config.yaml
balance_loss: 0.00743
vocab_size: 8192
rope_base: 1900.0
init_std_up: 0.0332
lr_head: 0.0171
seq_len: 256
Below are experts of layer 7 (counted from 0) of a mixture-of-experts language model. Rows are named gate (a neuron's input weights, with its number), up (a neuron's input weights, with its number), down (a neuron's output weights, with its number) and show model dimensions 0-223. Each number is 128 + 32 x the weight over its row's rms, rounded and kept within 0 to 255. Numbers have three digits each.
Before each expert's rows: a language model's description of what the expert responds to. This comes from a sample of Wikipedia text that the model never trained on.

# expert 6
What it handles: Colons after field labels in infoboxes and taxonomy lists (Class:, Batted:), plus pipes, dashes and semicolons separating table or citation fields.
gate0:110122057096143138159120134119124112126111091114102189130121130053085121107126088144132192081094133090091190082150094132103119120111060093136084150146118124060102129115123105182162142121161072121099136085116162167116037082110166141105136117141199125152104118095147137080109166078115106128149125126098125094123110162089146099133169139136177130197118131136117161129165167094102203167132152135135155100147119168102109099158118103129134126090083157094098151143073110118124186142150126145113093138140092178050158120146064139172153126073152118104068148133150084206136152136128131177124128082144102113134146182179104106142119095123170075196073133090111098102086158113184111172083
up0:100150113172139121158151120137119105126145099111118125161148122107067157074131105139133119103167177149172170073164167153093146177136122115082136154135075158160092104143146150120127181119171133142119104069123120103087055136064057163182151067132150116118155167060140135083115093151161129087109101180134119181148128140132114117157213124144165115150114123109131114141177065116077108138129126143123130088138100122129091166132154119067137141101071132092182153070115106179104151136116064164078068151159145142182130155121067059145098182182126140139103148080179180178117109126166090148111132103155166129122100158156071117105156138078088085202100114092114106117171120100122110125165
down0:218103123142098068152135066149115110134105114114101131206101143114136133178117174108137135122120108134151098100065102095130194181053115067181124152121106126125137117079122101119149186102157172186106118194114130140113113121133117143150139149120122132124152115220099105108199168149093138058153156114145142134102075118126051123120098157095154143129147164100100083133091092121078098150120147087139125155156153095075183101068152123169126174230125122090093132152174113103134143125140145131106147155165114173109149143123154180159099171107127107125173151125195117137044173167139100130083098148121150130171132158135183161083161100127181119103126112128098153113125171130140146098114
gate1:187143073154105102144069056189107145103126106147103171113115120183148180143069124091101106120148174133148159155092128088142116167070186144117167116124129072098133195140138144109120105145137118137152156125124102098099161090132108123144110072106080096092129103128116059109054126114072102094126131087146058139108125095123146146125164165119136147188109105159137134106129161094182171120092191170092169157171144132113117109111192147116114141153103128160136110181096135133143123117116165108067106101125103079140170106164121065094119155132144085090158105065176134198113107164147150145137129109141154117048065153200162152128170053111100092110132143129140110119117177190148165105109
up1:173186097179104119142072075180104115147166113115072186088090124068121146156080095094126079113124132107185163170095063155110116139105119132087171109106122139104105150122160194104146075083184123212167105153153134086085124093149154120182169085140194150123152098148160100131104154125040152186141101122127124128138142094117156178149143108123089184128121070104137157111142130124157153106151127189097101120127140128174102114067201102153140166124115102161148097133110143136123109142125175176107125107152176072147115157172137136106143164079136196086127138121124118152200059097111133146131120098146092106087073122122074178148086109148135126130121147134138180096166155141104087130118
down1:108101132209115124093121159159105145089162130196109148113068145117114144140171095113102142078141149208146128090097062144170118148074181124096155103126138114060057147164152139129168116133180107174158093147170106061153110167163136147168070142115112054121129085094134185212102141126089134142104113132162147165122105123190158075158063151140141103141113159147161191153132148072067131176080158129128163144178125142130134073119152164152134130110157122125146100095103111063124129103178155110091100143152157155154096117189135144138127148115097181118110094128135134147132143143114084092103169083216149082107095101159125157089104100154128132121133124090107076106173122153135084122124
gate2:103113106116164117115112101063120112118140118103153105165112141124065091176156124134119118093145124096154181095168177124059143080111117139130088159147120078111171068128067094168153153127109088090178160096131117054139127093097120115153067129223105139127171082155142081115155162094151147135101156110125131064088138109079132116090127103110077152135114128122132163101096073122074126156173126161140131055154096112087139128152164159082051183119117141164138093151136147180122140089102114084129079098066174125134093132117121108145068165144151117144148172095116145070141155103112177154153208133068128141183156174136176191120115182104154125100108175104122127134169126159142164137115
up2:134173175100102144142114093166131118127192146193115196120138102146181114118150097125139148126174166079165185107095074132200112143193117138099156119163094088114063156094180173095074083129192132138185147104157127195145112134164117103106105128116159124138175164102170127110153102149150114132107100064127113156115091093136145086133117135116144134067149100118059083121137149105142066139061136083105194146092199155104112090084124134137152147127100088132095113121101096173161184126139124097160153117198137152151156135132095163100114094115149138066141116119155114147104145173156107142204099188154149133067123120115161061084088077097111093131146153127172116113121170140133135117103
down2:153152156078082134142103069110131155073094146123129090120163105082134163164167132074125141138149124115132132198154144113168074161120137129121194146093154147113095119091184139149167119189116126132093171143109156168088074125108124119109124076140123130104205143085121099107154147119135100140166163092125062118142147099102131136058128156127127154199126163154154151143133133149193149189112145139120161175151166156103198144147147126141135072145136156161125139110052130197086099093092044165149175133158111075106097081160146104144094157101088217194151122139094078157123110179160182117165148149135129166078171139122143160128118112115140164152128099139141169182131082172127110171137

# expert 26
What it handles: Closing parentheses after years or notes, like born 1969), and table pipes ending rows, plus ] and }.
gate0:156098057130123116130126113153142055111108138123101158142157118154062157169119116172046107092084129157115168137177145102134107125132164128100127151131152173135123158061136146186109212167131169092176170128179170138194161204093046139120157083117123110140151109156130076141094173120095132108144132157101126162151144117120107097175160113132059132150101197101112138101169077152127129119146121106113115074156121121165164162216087112146146107093172092168164097170074109145142205155146121121169101173131105145098095104144181087150153105106092099133074118126117091141114080139116121097200119133143145148123149102143092148158166111130123156142151132055118136175130176136130167142164
up0:114116091084094171150120120165135083120116101070174096114177093151107107142129058136090155061126106120130145174135115121165106144166136111091119124120090140115159144080153131197083131160133128142203192118174140138156128191118088118196152104141114133135152090179137112141093163083110122102112107105139161098160151098125065124177176072104047148090121167111123147156092078123142135140134084141100069116150110077132175153167143070128156166101139082167153095153070133158153124141118117112125149164115079112084115125149128112145173060092110103189103149109132110155124072125083164082159109131153138163170124088150120130127121082092114097121146126061118157185128098153055224152157
down0:122147111167110090113188136119129065057148139112162147154182125164114107052152096138037127142106156101156116109109123156167165135124135115150170118140120110079109110144113103168126123117137104105158167132149147112159103104094136129183140166079130071124142144153123128055082153109158133095099110087114106153177169115113103141078151056137132094108148168168157169129101077120109140146140154137136180113124201116182110151102112101146134102145131128197131162057067153166102084067117150093147149108076146103082084085133086120141127138104114156151094119153137169130144169142159160169051137099085168119150084119157140127139116137143127126159109088054118098167111107167052220058112
gate1:120149083115189106150134083101073145099129129124100143098130067130164125120140106111156117105138123111122225152110222119146117138135144070099152154166082063065126159086150181112131115145151151165167118118145155108122060105130123158169165123118153169108128189083097110139146150111068119144112117108122126170109138155160133157115160145139130132141178183198104128096099107089161169145127075097200113175125103111112153095079161065187102132118146119152154154135123139125136166121124191146147125111113153103106148110095120116109172103134086114132113126083045114166079104197100095161135169160124176127063140105139088142115126118066117162137168122134066088110184195156133203108158
up1:094074122111152091158134208072136135155127120060114148128178119106155181072113096104136125130093147107111170169140201089097104121107104130110111201182103060080089123104137151153086120129154115114127127081127083100124081093126137191140100110116174133108127180068161172160164144095171113147103152103141172097089156124154121135136146077178126114081155159171142178094131091096094199186140124141112165130155137105106130113063106067135130123109156105182138176148136098087076157176110116117102121072122143103144129120144131090128147093166106085171191155116097150129110083185074076103129162168142172112130157090200077117122169123101149136167138113121124105117135153151137201101148
down1:127110120068076130067055080111078117139068142072156100126114109173168144089117152144148158183133188161102092162100160068102094128160108067147173074082098106119148150133172079148115153118174184124157158164130136140122156085118095085080133126096149111121155135146091142138171107092165138077156103130109174151190146116127100164104113086119105120101150113098134149138126141125115122097116100160062147078146163102153164039147096127129114122080146092159145147126068165113160137170094149185105135103110168150144120127141057099125063144168133151117168086092161116163173114101088165156091085190095106126131082167083078147101195104172125128111148094111103091184094134130149123107128
gate2:153068125126167100059097103145170127113214163128113146098130153103160176170113127181141087153087107136146156115104167105140191128129175147180173097147126063126152154107108092083148137142065134095101157136123118196146124212068129046137131121154115125130113079140135145118057166115152120159159088105123112166110118130161083163116120121208122148121137136170120152111139048110116184059093120154126135179125117161153123129137131161175140066121123152129136156215098157087089161095106138173091107126127152139146198178133152163090176143095065103145150134127114092121087109130106112138137206119144145161089108097115110153172098120098086089126116120146145144152136134125186117178109
up2:112146114107142134167078143102087109119110154116118179145148105102089115145123147027147160156148113122162127134147081133169142155155140171121117126132176035133109075176104156092176195101173133177123153132140134102121157131166088117103220119083088097131123124144133109094185066111146111059094107082139130136098096092153117100127166141137099162181118146062050095129132157155094110204084112080112164081074116107138193155128127081119109129136100139111149146046129129181110137056119116131125085152146162093135098105146150118117097169123089172116083092187129089124133138114149180108147170148136089092125093139190163141108162129192137125109099179118128110149123106106119181123115
down2:115158092101136133152092177135129148139148148167117180166182148124132053145103125121101124192122150157167099093103093139143082136133129116126073164167160107141118147151123118099121137165134083153048140141119174146094134116166169091124105123170082122122058132166117131041220144161130176110113143135145118091122159092101199057146158153130162083148127158053113193180102108118168151117132147135120163113127104105138091161088118144119071135099106133096153081111167132125153137104171108137167079110120047135151114136052111136091074142095062160124077187159125131123138148076124143097160087174118159112119160138067113093168166139118142084157117096124095075088077115135168120095120

# expert 30
What it handles: Pipes and small numbers between cells of sports statistics tables (apps, goals, league rows), plus year-list semicolons and per.
gate0:078122142134119138180130125091137127150136130123110113143149129134137107158083107073165144174133111130127120126142169107117131067139119098151082126171136142132145181144122136135128137171095127148132103059097151089112116092162137108071171103152138091112174112176147140139147112131173114126146143121134096186069113116070180143108168111096117181128153117117166138095103143119193179069102117193138135096085094082116149099098144102127165140125151091137149110183122098072228146139165075128192143154169106079115099094217107174158061177130127082083130138140162094101112106115078103174162143124163061129112189067141130084116102143078188175091124116126082197112153155117101173069135
up0:149149114111137169114195158191123132113143119144147210140129114135088123128109083176125124145065184151161095193101045144136146139138174173144196164124104158108117114159156137112129105150117152115098138138104077083161150121139136185169162130092061106176153166087132155165124127097085143126138119139110194145154176152117163172120144125114104086115153100112135155199110125158096128155104165111125159152176137192171149121168109140147099110121074140086105168110128202127091128100125163137068104061077171112150154116167087095144160094129168114127052093073077145149119117095089114101117139211096145080120074127140131160108142115153058099129170108068123100156123096140137158109145
down0:131194168078148088128148144155142171061157074171167078096139145064122150161090096125154140125025148135089208084092077111140132082112127091142086148074140110126124089099134157154086136076111065169120136105090109104146166090120171139157122140112092151102112145153134111134126161078124105125109083124094141150118153059101191133195181176114168121149084109126176166113093123152119142148165154116131096130115141127134114163116158124148103139157124141143127133131158154082174128096062215169117150158136088156179128128121075115150137136130147102082088101081066153159115185136123134112102131189086140109073066146113133168145139129165125095149102112095144050151095134125101123179118
gate1:111115116140118127122139078122154115105154134094148122191138188099101138092126120129079137124066144130143171130076158125106094095136170105102092106142160092085093103142142113144058085114145103144135071153127121124123173153189161105146134102162094162126122124163175170141064134131132101096123114143139123097121196139124135134111148113114157168109106088192117117157164074100171132130122139114215075117114150131118145191068184156231127153136117166035103119119116150089112139141127135101158175054087159185154101092149130168116184155118140115186088123090106115129076163184139153064104142199120179134179095166127094100094108137183121170154122143141114122120166174093095170144160
up1:146108120130135131193151142152158110090109145115132117120119107130124148149091168144149092121107139130151137149135117126149105067068143129079142122076173138101152182193161177123134087076108050091107139211173118144140104178090145118123155099089129121142096082121113150106172110124148129135116091139114056098166106131112173112179148142126110161173102151101130206122139109186121088125128110081100164142108109140123158135105126178100119151115151131136171132165111173107057155115161187106083074173122117160162165180128060090120115159098112170188107076130068102109136114148125112105135137194143092136113117127131122126150122135178166056186142036172113125066183106100103126092045
down1:105096124121130175103102156106091181094112076128112104163137131146175141140157067149126126145081118162138102085134107067085192128170103081212124154140159140169134126106177108048186167165123091121124135150141148142146120141221096124162171170124102091107089112127122112120166151149089089202138071064067117045126152061145147090124167148084105080175110123108152128121126129147137170096188126160167153227125067122077147156131140118168117134119116124090112098160139121141141131131108130131139113151096074109081133114158114126117123141106139167132138081054132152100119148128101142142115050146119129128180109151161167144172155129101123075118172132136119150068093131078099173127112
gate2:104111147108174154136173148143114129100160174112115144158115171144131126161137136113150138090139182126111130102120042181135099110127158129166103155132114105131131057117124155172110080122133157107130166199076140072136161150102114135090126155176096177147127127096132135062129177124127137188103117153145109174090088111163111148150092133129186114101126138089082189127122050125108153077153170157158132130115171062139132088073156149115126164146135157171140083148169146118156082101199196114130064146120114123137125128126103083203139124133159135156150170148138134164135141054085142113060165114146087091088149104119113154196051150069173224129129128128155111072124140132095122122165
up2:084095121085121138133182106097177153090149105118142178107125137136130156131159109127141114144164131080152133124177170113162117102076135091139132117151164128109106105205249093127082113056124108127119129061102075132155117092085183117151134149130113117117132089168167119150139103068124190125115135128126052106164160142173088168078084159163159163106145043117141195105102101150089122143168087143112120153105197095148100129128113131127078101151109142117129107085125098182145100133111094172150061185128147126140156153097038140124166161163189115080175125056160155143085145128146099133101165115124123137129125165109152124138150127114183087148135138126121167158157145109102070140082
down2:134134096187106077140093131140107119089106086092151087080128140116108179112175125076121196113146127172135143121145127109097105129107144139141175180080173060112175131147165116167130070098124100143143177103124169156171171104146109168096076039082124088159130118121125107183130138113140088112172129087136118149088113102134140074153141112096101149204086146172159133098130114111161124126081135148185149146126181138168098134097126153116138141174182108121158095115096098097150143180145178090108170115141121145088087134160124121114136130153206128140122085141059139112124171194106072140104115102076091183143114190163139109052196135151166141135081157179195095156141149104151126121120